From a checkpoint of a small mixture-of-experts model trained on Wikipedia: a variant of Muon for the experts, 278M tokens.
Below are experts of layer 5 (counted from 0) of a mixture-of-experts language model. Rows are named router (the router's row for the expert), gate (a neuron's input weights, with its number), up (a neuron's input weights, with its number) and show model dimensions 0-127. Each number is 128 + 32 x the weight over its row's rms, rounded and kept within 0 to 255. Numbers have three digits each.
After each expert's rows: "mostly gets" lists some tokens that are sent to it at least half of the time. This comes from a sample of Wikipedia text that the model never trained on.

# expert 63
router:138102137184181150131152130184120209157137147123209108228137098205091122115143145091106110154153146160123122119197105118188123164156166096130138135139157123102136155183119126174129160122159112101111142085113059134191095123165108162135182095160200145116125134084160122154110086096119130138092112157163099144125157086157094069090094107162121125100163120148121137126114171120140141091148
gate1:108106113107119120185152130189122179124120099076073102194172118155120125114098139057114120104142115175092112155136148059149101124213084116115114137113068085118179138112112117168095138108137099159102169131188110085135138173119153156102119119117121135135111108092158088092113088088159097153119078143156131195087136163149066117095124100186086196135142184124094096097117132101125171096140
up1:071158121106141133152104122110169098042134159040120158116135143189137154122142122142208152132128179137126166122128119107115146144151172102116185131168127111100095172108137125089108079115129096150156131125115132122063118128130139201147105121087111067090089126121110137134084086075185110120130101121132137094132071165145123147065127092093110097124118093066134168086063163121123147132041
gate2:125115113121110159132136117131132151096122186194166131159121130169093138128167064147050186116048121160178056108140134129160104116213125095162144120130189123109175151176168113097135139156116103136152127156155144114166172110110179160151185105122140119169155164108151138105107111122137155126118094139114110150130067165099204085167106161095198077139166116150183146148155126133117160104145
up2:176116146119172113130113120047062123129073080083097099095147196127135149162151117066157063218178099120084069120179120133151138127104117165108130129127157093114123066165143111113042118089122144156130151152112175139103093101142120086129154129128144129116087115175129132078170093117132113107153145124125112110109209095097115167118117156049097134141130132146125144062142097131141117109116
mostly gets: " f", " tr", " st", " qu", " h", " g"

# expert 103
router:136136067156180158125094153098128159146205147119159117100103125110149120142147135085119098130156182107140051169147152125135133091070113087047162193104149126147133135122097216117126172118127213140095146081138114147124078102114157108123167086120131140071104086103187140140094093155141109122150107140128103112149065119117108075099084109151114152127156139150150109129196120144204117108155
gate0:099155083179112082112141102096134131123166085111122142149108154090121148126159125160152152142107166089070133131145079092168135072167176180125115151137139122136124159095145139128179107120093081107108131141087105142128093105144097095115140184131135114090116168135147085083166117111124164162165121115081194102068122159096043105100074122085090220128101120096152127199094166200151154130104
up0:109195148164126132183142162120151124155095084183147155105170136121137154138182141114158099170139135161093146134075092188085198122126150129133062113088123134127137137107144110102122133141097140181086106130105089065149075111116127159153146080121148103173087104130166155121214178087102087121135096138134104062078098112122121137128077077158136130077074121095143191147129129120128192165102
gate1:126157140198087063112160140128088156147128159108162216056083149115110082144109108145126143134101154108092108127095130122153141070117128094146116177187097164100118116101134156123180147157100127157090130080104108147122120146076163141111159107188129120174146083126203128146122126111200138103069145150188097076107133145161133100129127125110091105132133178166183154109104104135146065059139
up1:096204141120160090171170174074120111101158113164159132188113110164064102072138136100100108086070138108135127129041142132144122091082118157090105120124114157134130173089100105155136134075154154114132177140148125123124169108166083102123141144121114127102125073173077118144116139107124111116178085131128081010087118135091124129153123153102113202104172158127132095089105122133111167174124
mostly gets: "ated", "ized", "ified", "ed", "led", "ted"

# expert 96
router:191112143166144162125137140163180146156186184147144178200179122077147101090133140102089114109146197169113111086197179111114118117126151144127134147085142213150119163138155171154118132099155175115160129103085106182130130144179156156201149136122122217122124107099118110123112108117159141100130104154144116115107131140138137077124134110125140126187142114151056149089120179073136096089096
gate0:172052076139187122125127107106103172128138146106126151078172122031080146065187099186148092091170138099096163065149158085118137074062140156150129102144132121089125115153162121142086111103091096079116163145132157141110090161176120136147141175186163117100111102141137102150120159144145090137142140127122127154101106112114130161143178097101139130131108125180094197060093115125146086143121
up0:087136174183126096072152165168159113166168096139197178129196117105132105131109142125141096179157129154157161109107143089136112117187132153078149082137124143136085168146098143130118112205158189102111128147079113104169115124149099082106093128154097126155158102130160148058135095149148161152111127098081177157128170161190087178146152186106111082110176093145153144131173167154169152120141
gate1:183081120181145173068141148096119111182134177136095152190093103152077148135086148159133107112105148146065105129081103085127216131137148151092201129132178122125125210117117142193132139151097169120179147115125145172146137114139137111099143172136141167102093193147142106152121136142146200127153162090115114123145144105078141094122219107153136161084111087129138136139101132150116111153161
up1:143158133095069113117221173105110130128131159106115095146097078157126111115111157111061096162120085157158166098140086205122158096148148185140157149096102200127138163147153097137157173104111116145134184119143126098181177150124130118185145147135132157196135118140116129115143139174136118173160163160152138093101085066149151106107185114099160148159109093153087082098112069142057134096125
mostly gets: "$", " $", "\\", "_{", "_", " −"

# expert 254
router:135079088209134139095103136162100153135166145073131049152130124150117099117154166117163157121135164144102051143153118138156127157140129159133153182090107164147131111147147168122137116085154122108097183116048073118109104136099178131103171073157188127129118117142121088199093150138164171096123105173149119130148110128169156119081184144201175135060157133134143124126129142178168103083142
gate0:072149153119151114126178142110168141105118144112143098141161142128138191096099128069173106123149152104104090173126061070116147122156132117113126139113069086110090168113086157150124073064138197141157110115141099126088081109099154164125200110194120055124109108105087104166072106103176113078134118131194117163133150128162106135127174184165157144162105085103111071150139114099163110135110
up0:186107096099159150118128122102136173126122132074137099099148129132095117112114078155141128181113124096134130156132118091130148116140126153089124079112070150119108133087146105116131124169146140150098104144220087096118159127099186070189142106153098071138144046123095095180164215090181183114095144146180083099139145157136140156169117146096117200166151093134112099159084115114173155089107
gate1:149145191158170101160119098084127169121193123085134167138141128156100102056100132141168165128128100163170161148159092103128122180117147161054120183117100147169087182152128114099116137135086183134139114142086062188112119147113100112127168133177134168152140130106104101121134124142093203135108129120181111201131162092112085105056143134094134105130104128111143152131127140079120074171200
up1:069093102109151166080102163133139097110080114136158179207090130100128139071144077168131128135133085092082122162144163141149094103081121114142123135097121103209162133154195127130147108105172121120165117066072141149136115122130060118115065154119169184131126114135183193098082131129077185103173154124138138113155156136122176144108052145135121166130116086149164089091100137147131145129130
mostly gets: "ch", " French", " English", "ay", " late", " Sch"

# expert 208
router:190142121181179146117098139163112142115176115132151088171160192158113141073147124116117113080126166126091023087210144117139145121096165154101122126157134141145160144115121151170097141100093105141100153138075079142114136105157133133127167048163151168137109154110124175193097146080124120142123147092131084095103158166135140082077126057119126112137181171132085118076179132110134109104127
gate0:139130109104086112154128133188107149147114156177091089102179171103149112129152081098131159085123136161128143143138095121116113130117069161106106132082196176110153123107095135097132112128149151166102125099147183135079141090153080063184202098154149142131100153096138118181094114162074150184122114142181093105104118186113141069099080109101161154054126164174075179076129142154139145128149
up0:141050123159146148101107126125116108121138115134088128155129163182121072137116128199174151185123122082123144128130093146144192143127138216085079088172107113164069191142131137117162127106163139078111140122148072060146152078186093149106139139137167126143101117133172107138149077095153100169117103130178124148145158155115141075070102178141138086114138123166075177159156074122157113122145
gate1:113144110061123153161102142182152118125118128158143124187141160136098077109147113145120153142106110135114167141151116092175128179205126112081100088113152137146188157150136096109154108146094088125138129143125106117133106193135085102116143163151163176044110160107084133163057136106120082113150168140119151199099112118062081132086143135095098147132118111162147130048118067055073141100148
up1:134104135129159099101103152095090125139065080120098143090111128083184170131096108105116147140140156083150134161143128121118097151116140157129161191129146085151133106083128099093149134105067148062109149136108081180127068065160132156073140138127147153132131193160095124090214128111159088142115121075087169157134150114113147144198075150203095101156122093155138119155165112146189166087156
mostly gets: "N", "L", "M", "B", "R", "U"

# expert 196
router:095132131168159145131172131122098161131157097104199116121162095129138071085130116106153121109124147123103035151135085122172175097102166111127151126153085137152154167144126165115170110142137175126085195069109102158078150118127098131121111089177167130164091122133169042132105137129167150140130089178164060116149109093187129062160099147132168128106189143169168081125152166151150095117136
gate0:142191057173138091115136121143094156181116118174156126111134102148103115105150163094164106143152163132151101113114108150132152082083129114119166159125123040110166148140147174116141183150169191231106181081102147121076121128096140076141162114084177119174150171139158128091091143133081145154165081122114114159110121110192143124133162097124132163168133115118096038145092116142119153124120
up0:116098149172124105110189146146116126154118112183062154068156125103174143175190128166134116122130102147041128142117089150145109088151088125097196141167130201121080138099074157154107128175140091164138106109126208144082114059095095119189129126170115152217114088111174121151132154154121146129130124168142157095129108063119104133113171110139096129117093139159128127112095110121106105103103
gate1:091108094136131127122116109196123122142096149111164122073112196150141078134152086131149097180141114141162124073131124122145143022172119132113156168164115160131164127087169156113064063123092141071143100132170156152125123147160162092082149113151150166086117182116190132175131126119107160157134131135104117075131059159164083143126130178084199095117109123111146158078154136082127106134171
up1:092182155084123117162134161114079094138128111205114156148174182104119095143148120142088118151198169146117142077159113086174192086113158165124127107090117098158149138136064149088115113190141117087116085085133125123116122205136129188119163150112142119096132100087148123117097138129099117128172065090190096128116127126130132099060198116108120082131105140093195133082100136085121164114130
mostly gets: "n", "u", " English", "ch", " French", " North"

# expert 121
router:154144102160164155072171108129104146178140172139161129159185113116132140103171169122149127096187192149095145129181153085143139103131162154103124151126140125151199175115165201113121078123098144106085159105091128137103105131148165168121204122162167122085119131062145151163093107099118177143130092129110087121100102127211132124147067118138139178105133157167103134055151149152200122119148
gate0:124142134162143085164088089046162102115104058189171128143156140093149151166075122073144123139097156092140126105142132153170111189078082153115099147140115181175099088134168129132155125129137150108135184109109140158205115115135098112120136135131108099098122058103093135194156026141160150112138097145135152132167146149191133144154156105135135083142125126136109133125109063099119080085178
up0:140156093177122085129129152143146163116105084097065093105140068179139157083116133194163185071168147138110134151126151128113124077155104154161170127105139105109129148222127168158090126090154152091150119115128086113082185070115162127134129154126175112170140166117093111120212090174153177164155093110132155133140100154137123121131137163139139213117167095162070132114139140132120177129084
gate1:129120120185142198094131107148201132127194145070145115128111101178110087139133173105099107100189126102132126152178153084082103098167176183143089104119057147098190145126133103060123156104093149122122208107142125102113141135124107146150150178120132112165202121109139138149109154087139159124137104177109116115133064138136132090112165171156134145137133118088087152120146075112161156204145
up1:194174125127126162151175098131134132140156100087152084193146130142143070121178189060088125138129108116130147194096166114095145147126155082203089120156140163134132153164146074119034088125141137155104098133154114087168143113139118106150123144125122132128108148112094098106066154125114158133119094092155180117165133064136141115121132139159154123112094072166169155140122083059078114137201
mostly gets: "\n", " ==", "==="

# expert 218
router:190134131129171097133128131141165180087171102138119149144083099134145107129152135142139081071122147132098148078222105090129113099092193167173139196131131145154116123170103130167134135140086113115139170061075053126069128131162152132135174055119159130096123147131133087188089127162133134134135092133102119094184088109133119096145101157128160137152158122064090100100118094104170082103174
gate0:105184109184103082189104135103172086162111151095136147129101147118085093160133128080167121059120108087099144115132147156136161109110185122167186164143155132186096151126121072137200123071115159099155084127109123182099152137146101128212146158143163138120137189118162147150129172141139136120136069103132119111055128181084127129126135137132151107171137132121130145187137053125142174169171
up0:110087165105141166134129181131120150109121097189148176134104164127130133166181137112118109125136139161159111083173088150187139067108118080088091090135130136116170120179100148123136120129128090163121140095184085120163110135156133108096138094150128092107130104148088144170186110089161135122127133097148119105125094103225066111107149148105180211037134132124165132161043144175133087130133
gate1:115120112102096146086114187095085138113138131160145141232119038183137117160058146140130125157190117099109117109125163107132091072086190159132100082157108136094149092135051133177181135126151134077178149081150079099149149145124095140139141124164134190143142128116144119142102153148176189124099154119128107107074100123149135143182076125080150186151149101117118122130154154139116133157150
up1:080094142080105149122107104178115116100114134111173103197144142062175127138129100117076154176123133185114138129142125144158115130200126128066128126091141133167138120132101135124072130164151135073140149112058150137139166105088108065114124097169132147107110087160142197112193128092109101080131126117142172219110121125118176124151107072166143077142125124144188103099081174098149096093093
mostly gets: "re", "ru", " pre", "After", " after", "qui"

# expert 12
router:117111094139128170100112180153138131142183181119172131167139090115067087101111158076158149103181190118108114127131187131150127129120121125084122206103135132120119195131132107150106108153107199117083139112157117163079061137168109118175148101167112158102125097143142155198097125121117131161158141058132104120117053179143135064116085129140157141135147167182073163095148100143139169109163
gate2:186095080097108159152112065125160139076125146158146085140071094128108151173129165141140109167155079115133116106149178124186164136081172152134130131133157134051124162149180170191151099088147085124105125130159144192130156099115143122129121107142146142158101180140099131108106126164075146165177182084115091108146091128172087101107104119090211137101165111178098153157157077150178146111112
up2:187123133160139122113130136103090159089082128125151121210108074205094167061129124156087147182119150134095178159152115147087142192072117155101105112218114106079128158136171137162154133137165107144180118124139123072147143135180118157093117168114156083143150089133139171159149159082125144091135141085174157131139167098109120161165071162128100142127152160118083074109132100104165105149156
gate3:119151160124178179170096154082193139154134112111136105158148146110117089066085123146149128202159155139139123174116168146104193203167144135142049111167181163126101178124109101085161140173120070135092118076120114144131098180135177089131197175172119126090117150122142121179090085144111122096115130101171111134101107133147119079109096087113101073100105112131157096105176153154119152128116
up3:140172127151100138115199150166150087111109144161181069109191140102130129121108143100152102076085101138164137195108067101114159096117154124089103124135142152170114114149116090135118189099170111071146088136117150101126102172154060155120155164117159147113121111110191074115140139138116101090165111143124116084087139129108062110057176148116082123179151059154165156167138098185168121130153
mostly gets: "ing", "ting", "king", "ring", "ning", "ling"

# expert 181
router:118127104230192183098152123150148190146199148163119119143215123173146119115150168049097070107105156141149141102176155107118082136087136122135139142129172202126137177202121149139131152135115141126060159076087124184134133159094102119129130096178183133119135148081129100141139088148123082122128130141152103143187132157149126090119092135130155180106153140117128093129104085123112130130130
gate0:131159091159108128163148113132149158160181142154143177162089146160208133130126126127073077007143180102142140092132128207122123148173101131160113120146155088146187135178102167121108155136126044090102094146131129094151125094118151091138156125128122208154111077174110111119134125115144156128115122135121094167136177107169104072131129142114095117185108153100107100145154124085068167110130
up0:079154113129086132137119085138143102159111086120157109199078070139127113177119104145117115051124140150130111150101149154085102087211119144127124101139078099185141111142117115129073105117121084123152119132138111114180147104162182121150158161141122172164121039185087146147115135095107133204071178093124079131136173143170122136171144163171108147186166112126095119194107122130104091127149
gate1:139133077179122107160142112122105147159165202168077110092170131167116124122107131145164125120087142087151170090149087131185128094133169088099110128154171084144146100094083187165114105151160142114112099101101117217111172131087127093116133173159145071109145120126094113131175104116124114138111071162195177082186081092184127141076098173109079134113085136180104112128159146122114146093125
up1:126142159083112084174162172152102160076136148174136123125117087123163190134144106167073091088170128145137107185117143114101120118109140159161114130114053120130151040139134100046161117138139165050177197177146141100121102137116134142154121102066140155082146148160164117094115096114098115135123149148113118201090150074114154094151162125169119153134151127061092099120106131154155180116124
mostly gets: " f", " he", " b", " she", " we", " wh"

# expert 170
router:123107106156126179134121139168113136169138115158140156126173100120139069115141151142080146122170211157119024129109139129142108137104209125148133226150167137117147080117039107105108103148138165122124163106141102130140132115144125145142158074144127126060110112120170105132092125098145165086094115081170123100198126093169133146073101149121159177148142140166088100098133154153179138113078
gate0:149128131097122115106145155164121139127145166154095198149141102131148102146158107104087097169152150116070151112093147110148196147125145096131196111084167104188200063141027128115137080159108141141104185158116153121079087142118106137085122084113108113122094124072195107156136093094145110132196125168138116066132123111141121141129163179115078119101047114114116109111156116129107095089115
up0:127111125119122124174106094142060170154145101120151180142111171136138099107126172068089065149152098185183133102094120101115099137141122157140122154128097106187113133067134176097167144105137098109108114160176156095132108081162133061167141142145153129125112106097110127158113194095101120138136133129145146116163153118150151076100133132097177101172087198134162194081086149070128112231119
gate1:168099098080130116176161096134152126105119133067120143129136164121141134138139069119073158072089178106087095137159136137122129096123171149088142112136158194086094156079160114112066088170119156091145103071185130113148157069130131122138158103160182160143075101126161082079097094090129073095120155124099072147178119101085184163103147147088175122111127149164128089122117139128161072129071
up1:138147139137155140105133085157114184083104132140091103084092142140168096130136099110105126059099143157117075195118056115168140125130161120146096163141133216127109091146116079176047127165120156128194112100200163060148119165120146151129107143126151120072140082161133110098138106103182114120197134143142129158171134119132197149096150082069103110148118091144133101128103127117156122104079
mostly gets: "an", "or", "ph", "ad", "van", "em"

# expert 182
router:151146127163161192091156121125091150138172147139152137173171094120139164105177154119166130091201199159072133153167161094149153105095131150150119154111138139156233195128130168170124098115096155093092147108123105113109116129153170181101206139174159133077084131088122138164076108128122176132137107111117088129124098143211104132152073140126158143091138135115108140064131140118166131110128
gate0:130177218104106150110152149154143148100087172091139061108063155098146099170128138139124151109114122145124144170084182114119090147080094143112130182097092117153129143162193112120091093161137084124127119145132103153136119119171082097134138140087144128130141139123102125132039128074114183096135126129180162127092139129142126104098162088043186156104142088081112167155206088121143169164104
up0:146094089146173146113170165117137176154207132098105158060126063119119143070104161151076118121164128127125117133122097085149122165162108140135170094113110116173100112100105152169171100098077160127105125117152124176139141069139129111154150153138089111075088184180187109084175128144158127134126081127048071108165135169133149104102087164113100097054162161114136132135125085116139153190132
gate1:161067121085117135134080156114090111090088146148130142129120114147191127086173127149157153112134099141135129097123146095125149157155147127173127087157113122099034118048185133174088106146172117142146142092186074094165138148208111174149091116113134112138043110133083092126123131144188169162109179087172106119139092148166183120109142159140133116146170121096156146120149094156106149058126
up1:158112115094112151099140114177140110143124132129125128158196128100106137045152157170121082104153124102166170087083142104137091111066154124133124121115196097112115130072144136112161172094170108159156040101091130137165108091140111142057138113169144145131108118137138146188108104134117111111150105124083143120134048049119212088172110107099132124147045138116136164135085115112138084093135
mostly gets: "\n", "==", "===", " ==", "====", "---|---|---|---|"

# expert 200
router:172145161145142124154180137143153163131163133125116166113148087162181163155126178148099106111159154138124134105178128075131109142056181134124128181097127109145153126104095130138077103153122132125129181014130124183148109178135192153137129049105169155120091144138095077165121128142103147160115075111151129127165153104154103077128109084185174168135166135110141148068133134161137162082189
gate0:103089164091157149096168095115089130070106111092133130111152123096106200124153151100131153133127149063139143142209119177116111092124145139160177143121094125152132145105165194172093121159144150133154126098125096123134132101139097180129134076131177136135161129179163141128123197121167171130181129112055118138072120074111188127129067150172160220129156152143137099088137135167143135062143
up0:203085131094058142186177095148095125061104084164160125070139165147085080163098108107130100096122176070122102126196064169106130148115111078166070113110115134038142118087197106109107166111079144135133134147150106132128153166123112091125137096112156099144181185114176130095155147113162163112119119129132149207140135127126137125110158115131123172128115136133150108112104155171128092117151
gate1:130163108185152179108147130100161164112111095136109172124085113106108141141087147054135143095099123102153145156136191172137168179100159121117115170197112143150143105096152070090166168100063150174118075169125105107144109147154086140145147146109139154121103151112140151154111141126115106190127139096128155085101175165147099169216075136142192135160107118086124075170141084127069154165164
up1:123101139103155072104185121123122089110182081131092093165102121098104127168122149130086095112093157197143156115071119146153086133126115081141099120163133200109091098129156128113131098077112151129091070084072121109190171139142136180207131144095115122129115035132175153138183161158148140137097126128079081114114118115149178181103117125125142096120174146136183122098182102132088091126108
mostly gets: "c", " de", "ar", " Car", "re", " Bar"

# expert 73
router:119122092138132167105168139160144158168172172103109111146173093097119160082143136082125082125170128087150129105128186139095111116080182124109112120107198166113177167175128121176086155139094162116135139081088092161120118109163107147089130047135173127113130110097143053158078120136132144117111138095160083081126086171151166083138097106118182203147202125105145127156174156160145109133088
gate0:151143129132148146111159163170092203112157187106132115202126125067156146147166109131081126136108133127155132161071187129093083134119118073110153161147215185110180074149172116173131176159163131131122165113108149146112153089118170147094139103105143104145146092076115122124168129134113147137136136063131087160099082153094172117103113127071143161148162064121106084082067102154092096138139
up0:110131167104096108104146100149251106147147118076126099129117131088141105126122172136172153121108167081127071089102083145148131152182096108087150141103096130165112125121138074112066104090141166096120072177081112110116136200131118115113129163093150183139110186159081099133157142078123117184182093193082106140119086119160123108174128170093135135112152179118142102136162101141155139109094
gate1:156101134121144153086081141145140141147150082136161183164141105149102133099105174077080125089157082139102176060191123042104139129093149146102176127150167159112129162106124102179109135112131167155136139117052138121097107121091112158101127131129109105151151173087162136106090087069132135192094050096140087118156061078111160136150139127135192098090175101078149138119142133173160126132142
up1:082156072131099172084159119139084111073095138111162113118135141087184106167137146075085092132091115155151109134090093104123145140167117148124173102148099103204108082093141121114143158106126107108165151133194053133176131086075102135175152140193114167169121111105103152166177132090134123160134121141139105067087179165156104130147110160148121165174081156121141130186094157166123052143127
mostly gets: " C", " c", " count", " wh", "off", " commun"

# expert 237
router:205131133170195145114130110168119157152169145166133057142224128136156148077124137058083120063137205120073047092160136128130113098101173146143146164156163124155164116141155122155120116103088108124106142113111138155101091111158139109154156073146149168132114135085157176162086154091141153096103091106128115067136149162142138082166121118139129155126133183132103123092194126108131097127109
gate0:127127105088235161101073147208112089103072104127141130094188165119129117144132171052110115154146171139159138153138104121148097144104120201130118151144154213142098134087180136186134152094114133151113088110129099132129127128108104091181123142159132134139152106121096109133077109082104088084147081141134094160160196161156150093102149154133153142129136135109121080084111078127076134080098
up0:175139132141160106115125106123147133120173147174096168114083143184111104104095134112148132124153143115110075105150152136124111125088079107112077087146127142153118096068114104161053153205101145114166135144126150084148093122130181105181121152059151138235106117125122154147080135136164107130069085053103099141112132108155130086137167181146170126084178089138100159141076092152103112164087
gate1:184138114133100130146153129133153196149094123166108115135163142152124150154139127124085063060092196120077145124098141119121036106105150124126106137135160110039136066106174121155144104166106128134101160151138097089148123117167101133124178178175141101125115146149142187117113134124131168091106092092136097142187138109120101035143130133151152202146166129115094091123143147080131097049116
up1:095111093115108131094062136112064128131112072104095171077076117097088160148127101119149143150142080073157094153184106124092122155097155078125105177150128136136095176127154181142099075144176209091109131109118095116149148150121146150103176103155178111216144107098113152112098122128082122089164176112167162144162108107148128126107172132162185171125125146146115142098097088163193118178118
mostly gets: "BC", "R", "H", "rom", "U", "O"

# expert 10
router:145080116224175153114182132154131136134161171131167181167120098133142128106157161126100045108145147125130132168138139156145078086116140130108131141134156171188220146192099100121081130163102130105133105076126122156136074115121145139131140082143200149148118158048134074127064126079118082101164143118134119083111117181124092074130095156161123143120151160116132090130127070151132134141112
gate4:141107149088064106085198115183183147184152118063116140101129152089140066191126150146111135145157130151062099114148182102172093171143145160099131137089114156101124121185109111122122132152087068132139117119085143096165141147099204123176110109074117131158118151091140125114061151154095143086103145187094109118150101100121122056137103166116107146122136204115125141163155151087095129116113
up4:107077049167151113134126057065114109135067125138131123145145117125148105160174140156130147155115122097079137134107079141120146160207095153136099078128142148162131178141096148129118145127138099081111179094147161115119137061193150071103134126169130107154156093125121170135093106181165132132120071083175213135139121081099190182092158100175116131122134144193150087131113110153107135131116
gate5:187082098138144169102115189155092108094165192133112181112149132127165100152114126111097078087147174142142148122140134180111140120102068143127091134152183106105140118075134089108118116147101138080071102097157098111096158046078128140060115123104185134148130147092114122137214130077121065104140082124131091110099123119121073108138115202104102157072109148098175138112150129108111171137118
up5:141104059103125178155141152131134124138081107039120105129088122101103108152094161079131125088167085156113122184130097115114109155132077100190173081136119106143119132163143126128177089125136113157091148162088098134152178089122188179194139157121087134199137147130029104126158145134120113155088124108061151164141099080105112127090137118141156105128148116094093078162117167113195127113105
mostly gets: " T", " c", " mo", " C", "mo", " sp"

# expert 51
router:161154136181131123137134112154128202167171145133109134152155076077129133156174146121121147090119120121071136088193103113097122129114144131140126191128124124166135123164094124137079112140132113088145141075110050145098107118147167113129143049128187216093099163122171090166104078146109130145106045106120123099205082102145125112144118107157163106140186154112072110111138121152175111114184
gate2:156057127106186150128080122122163162114172109124118147185146086094202144140108112156136133173081162124115167149182139111138151158219117114118092157088174121112106127118166174136060137112161082111120097065100090109081133155097121096141130106157105126058123135090148070139066099160137139139095115151152105136135126127086134066136126148079171084108144087137140078139149163168131066100130
up2:154121127173145125140161131138138124095087157072116180159174154093144175103123115120099146115063146125088150139071096177147089085144089188106125110220060184110106183113146146187142079153098188113173132130122138168150134108129159108128096114121096112205111106133097127145076130060126092157108163123125135126135120129151116129160091184169120129181117160131164135148155091099124161063087
gate3:160129045137132177121106122160174164091130131155146133119150145118123096085149129157097143199129154096103133138103137158182130155145140147142120180099117136176150121171115132131124128101147106195076179146127066131111108114116113142098130104130173180168095155166182076170151115134016148165064146153140163109135111141116082152129161098176093138129157113127065113183119084073109128167073
up3:160118134140101092104145086157121134155125145085213106159163153102104146072134096114118144129108139176125069074099143130134126134117082209139170118111119118153160120145097139142173113171154112145100206153111152095123134101167162186125138157144089083064116131117139196124165081198164161142174120124114109118123175127145146124089186028104155152146102124115171130096125058129115121128163
mostly gets: "re", " pre", " Di", " due", "de", " after"

# expert 194
router:199123109206151161112100112145122139089181118147161078183157169146128138109126114114106104058132182111086008103156164114133129126088191151088104130158143130172185134124125159143115125088113129124100123146070089139116123099157134123144177073140153147126131160092134154174097138097119136159091130098105126110116124171176119110102111053129154148116162164144091129096206183111153095136125
gate0:080125147174113147177108101103106100165092115141087152145169155148212086117109068153127189168093161125142140122163147099071127131174151116125099141128120132141108144165143134153157094129054152100158171175099049092113096106155128153128123141115091092148077131099146117097116049117143069169146178124158141164156159163126097165137086148113185099137162104095146112108101129159099217158123
up0:100163116154115091106128110087041132140090147100110125133190101106181130189117061151142163190042146104140119106103127170060133131207143135106141103132135157089097185041144111121122098131078125126146140131144127116149129068108122144113144095136079101151105099162161109114187124095123138120196162137133138095113103097090188116141058138127131118163105108120145119072167153112095139103115
gate1:134167171155177162115126100089110078184094135127092163159139114082112135168098102152163132103081176091107125132108171127150131142060158121140140140141141106148118133182173117130137109145151136114177121132200133155132115089132103152095138070181152102126067118122066088086122152123144137099140083068074083103163145154104201132125140104147101134085127049094078180092150093207120144122154
up1:150091127152111107161171084071114153118136156076136086200170091141119091136095084195095165176125212132109154120152075199125126109216097158156099165099133054161149161116143133100150169102102094117150156149146181108142123109157130110114156152116078176125163095160120131128142139101117180109142084097072107153130090127126069132111094132101098083122178146118149145145102131084132119106159
mostly gets: "N", "V", "K", "D", "U", "H"

# expert 64
router:164127119173155171100174109123095169150144177128151139176168130135156121120178176132131141098193199158073130132156158102161149094125149167131106145138144121151193189138145195143081111123072151097081156095094122118116121138162172168119193133179160102074105119069140134193075126119120172159127128124135068114117132125197121131137068131120166155107138163124104131064120125117194124119131
gate0:127161177096132161111139117161146155126096143168150125067153109064112152141105137152158094116110094112176136117133150227131150148089159137155090058156155078124127100143177127075083095171135092134111091102156172111146095100093145164116114130139138156107175112174097120148031077085102136150137098105141126146108097141107121129088130156057106107157113094146207117058106126094170127087119
up0:108083110155165143159148103122124094175135137107126134097075111093169144145175187097195137117135107118172161146121080128106154122170102120144142120152086185130106101105144072124136095153137140093142111128084158057189117122147122106151151140144164128197149116119144124146130112175084151206104166126170166174087146174136218130142185123153109053165159097123180106132079085118128169109156
gate1:086141176153105127172123153138142052128128033197187125139124111096145114111159152069119176093116153152154150138115096102120114095139094149124111154131126114114165120157187117149097113114133100159160152111102104134115146088112156087125142094127170151157183096085061089125099095150107154162112175110096090115062135117167133135150207169122095119104190102144090161075146088143177185161150
up1:096155141134134099109137116111087168179138134117153136116147090206098170112136133159192122161090061112101089144115111114119103213097143096164158103130157121124104132113136154069131180086129103092083130157142119108092099138140090185155123147102126112124097105176159158179125130133093092050119112144160185189091095103140090126125142082138128123171095138070122105232137143127156087091162
mostly gets: "\n", " ==", "==="

# expert 223
router:151191128179150138121121193083105125156169148138155125169140175161089081108105164128162113057122143153079067117145140165112130104118154103089167196058183148184160111144149166107161169128078118077072130083039098152120108124163176119118150105150171141099120137133166084127105114146131133135145134137120099132102075111147089135124070137155169146111170077151172140136149159148158124164101
gate0:182094111113182138126070129052156118105162138032083153078146119147135103095172115140133060177129121115139130130094173123163110138075073136112134108168118128101112074093079159127197183132066133115096097128119122117113141070117134149114157164127137144189142143121138110139186085142138135188119138150128091147152145153089122145077117112160167112156147193132091060141107112153136159182119
up0:177097118076149123159142111118047099074133125083132144120085139064118104144106051138107125090091091193147088144094113115110129107176143112145163132145082134162142136178123110130131201090094090097083071154149116108149104149085101166124136151166101081133127165158104156128189151054140111172140165083153094128148097092148195127075135135133178139139158117134090114145133126092119137155200
gate1:128138153159141147128134078182095090104130152118159151119120146119100089141096062123098106130130142184115095120163056125158160171165164140134105169157172133130172144140110167102081164139102171078047121088090080122102098129153082038110149115160135110131046153076075126121129125079088139131080113155165148169136138079097168112100136121168152125160071106092118143106173169151113098156122
up1:171135114118140144130159143176128138140147118182159113138157080048148115149142161106117131091136135083077174190116140105084146103121101128163155127080155087157143134057069094086132157143116144149055077152212166095123131130124096168163118158157179156146098173150152101186166096125119099195117150136102124126116160187125107104145078136118097164151083136106123138109109085207111127163136
mostly gets: "on", "ney", "ak", " Smith", "ker", "by"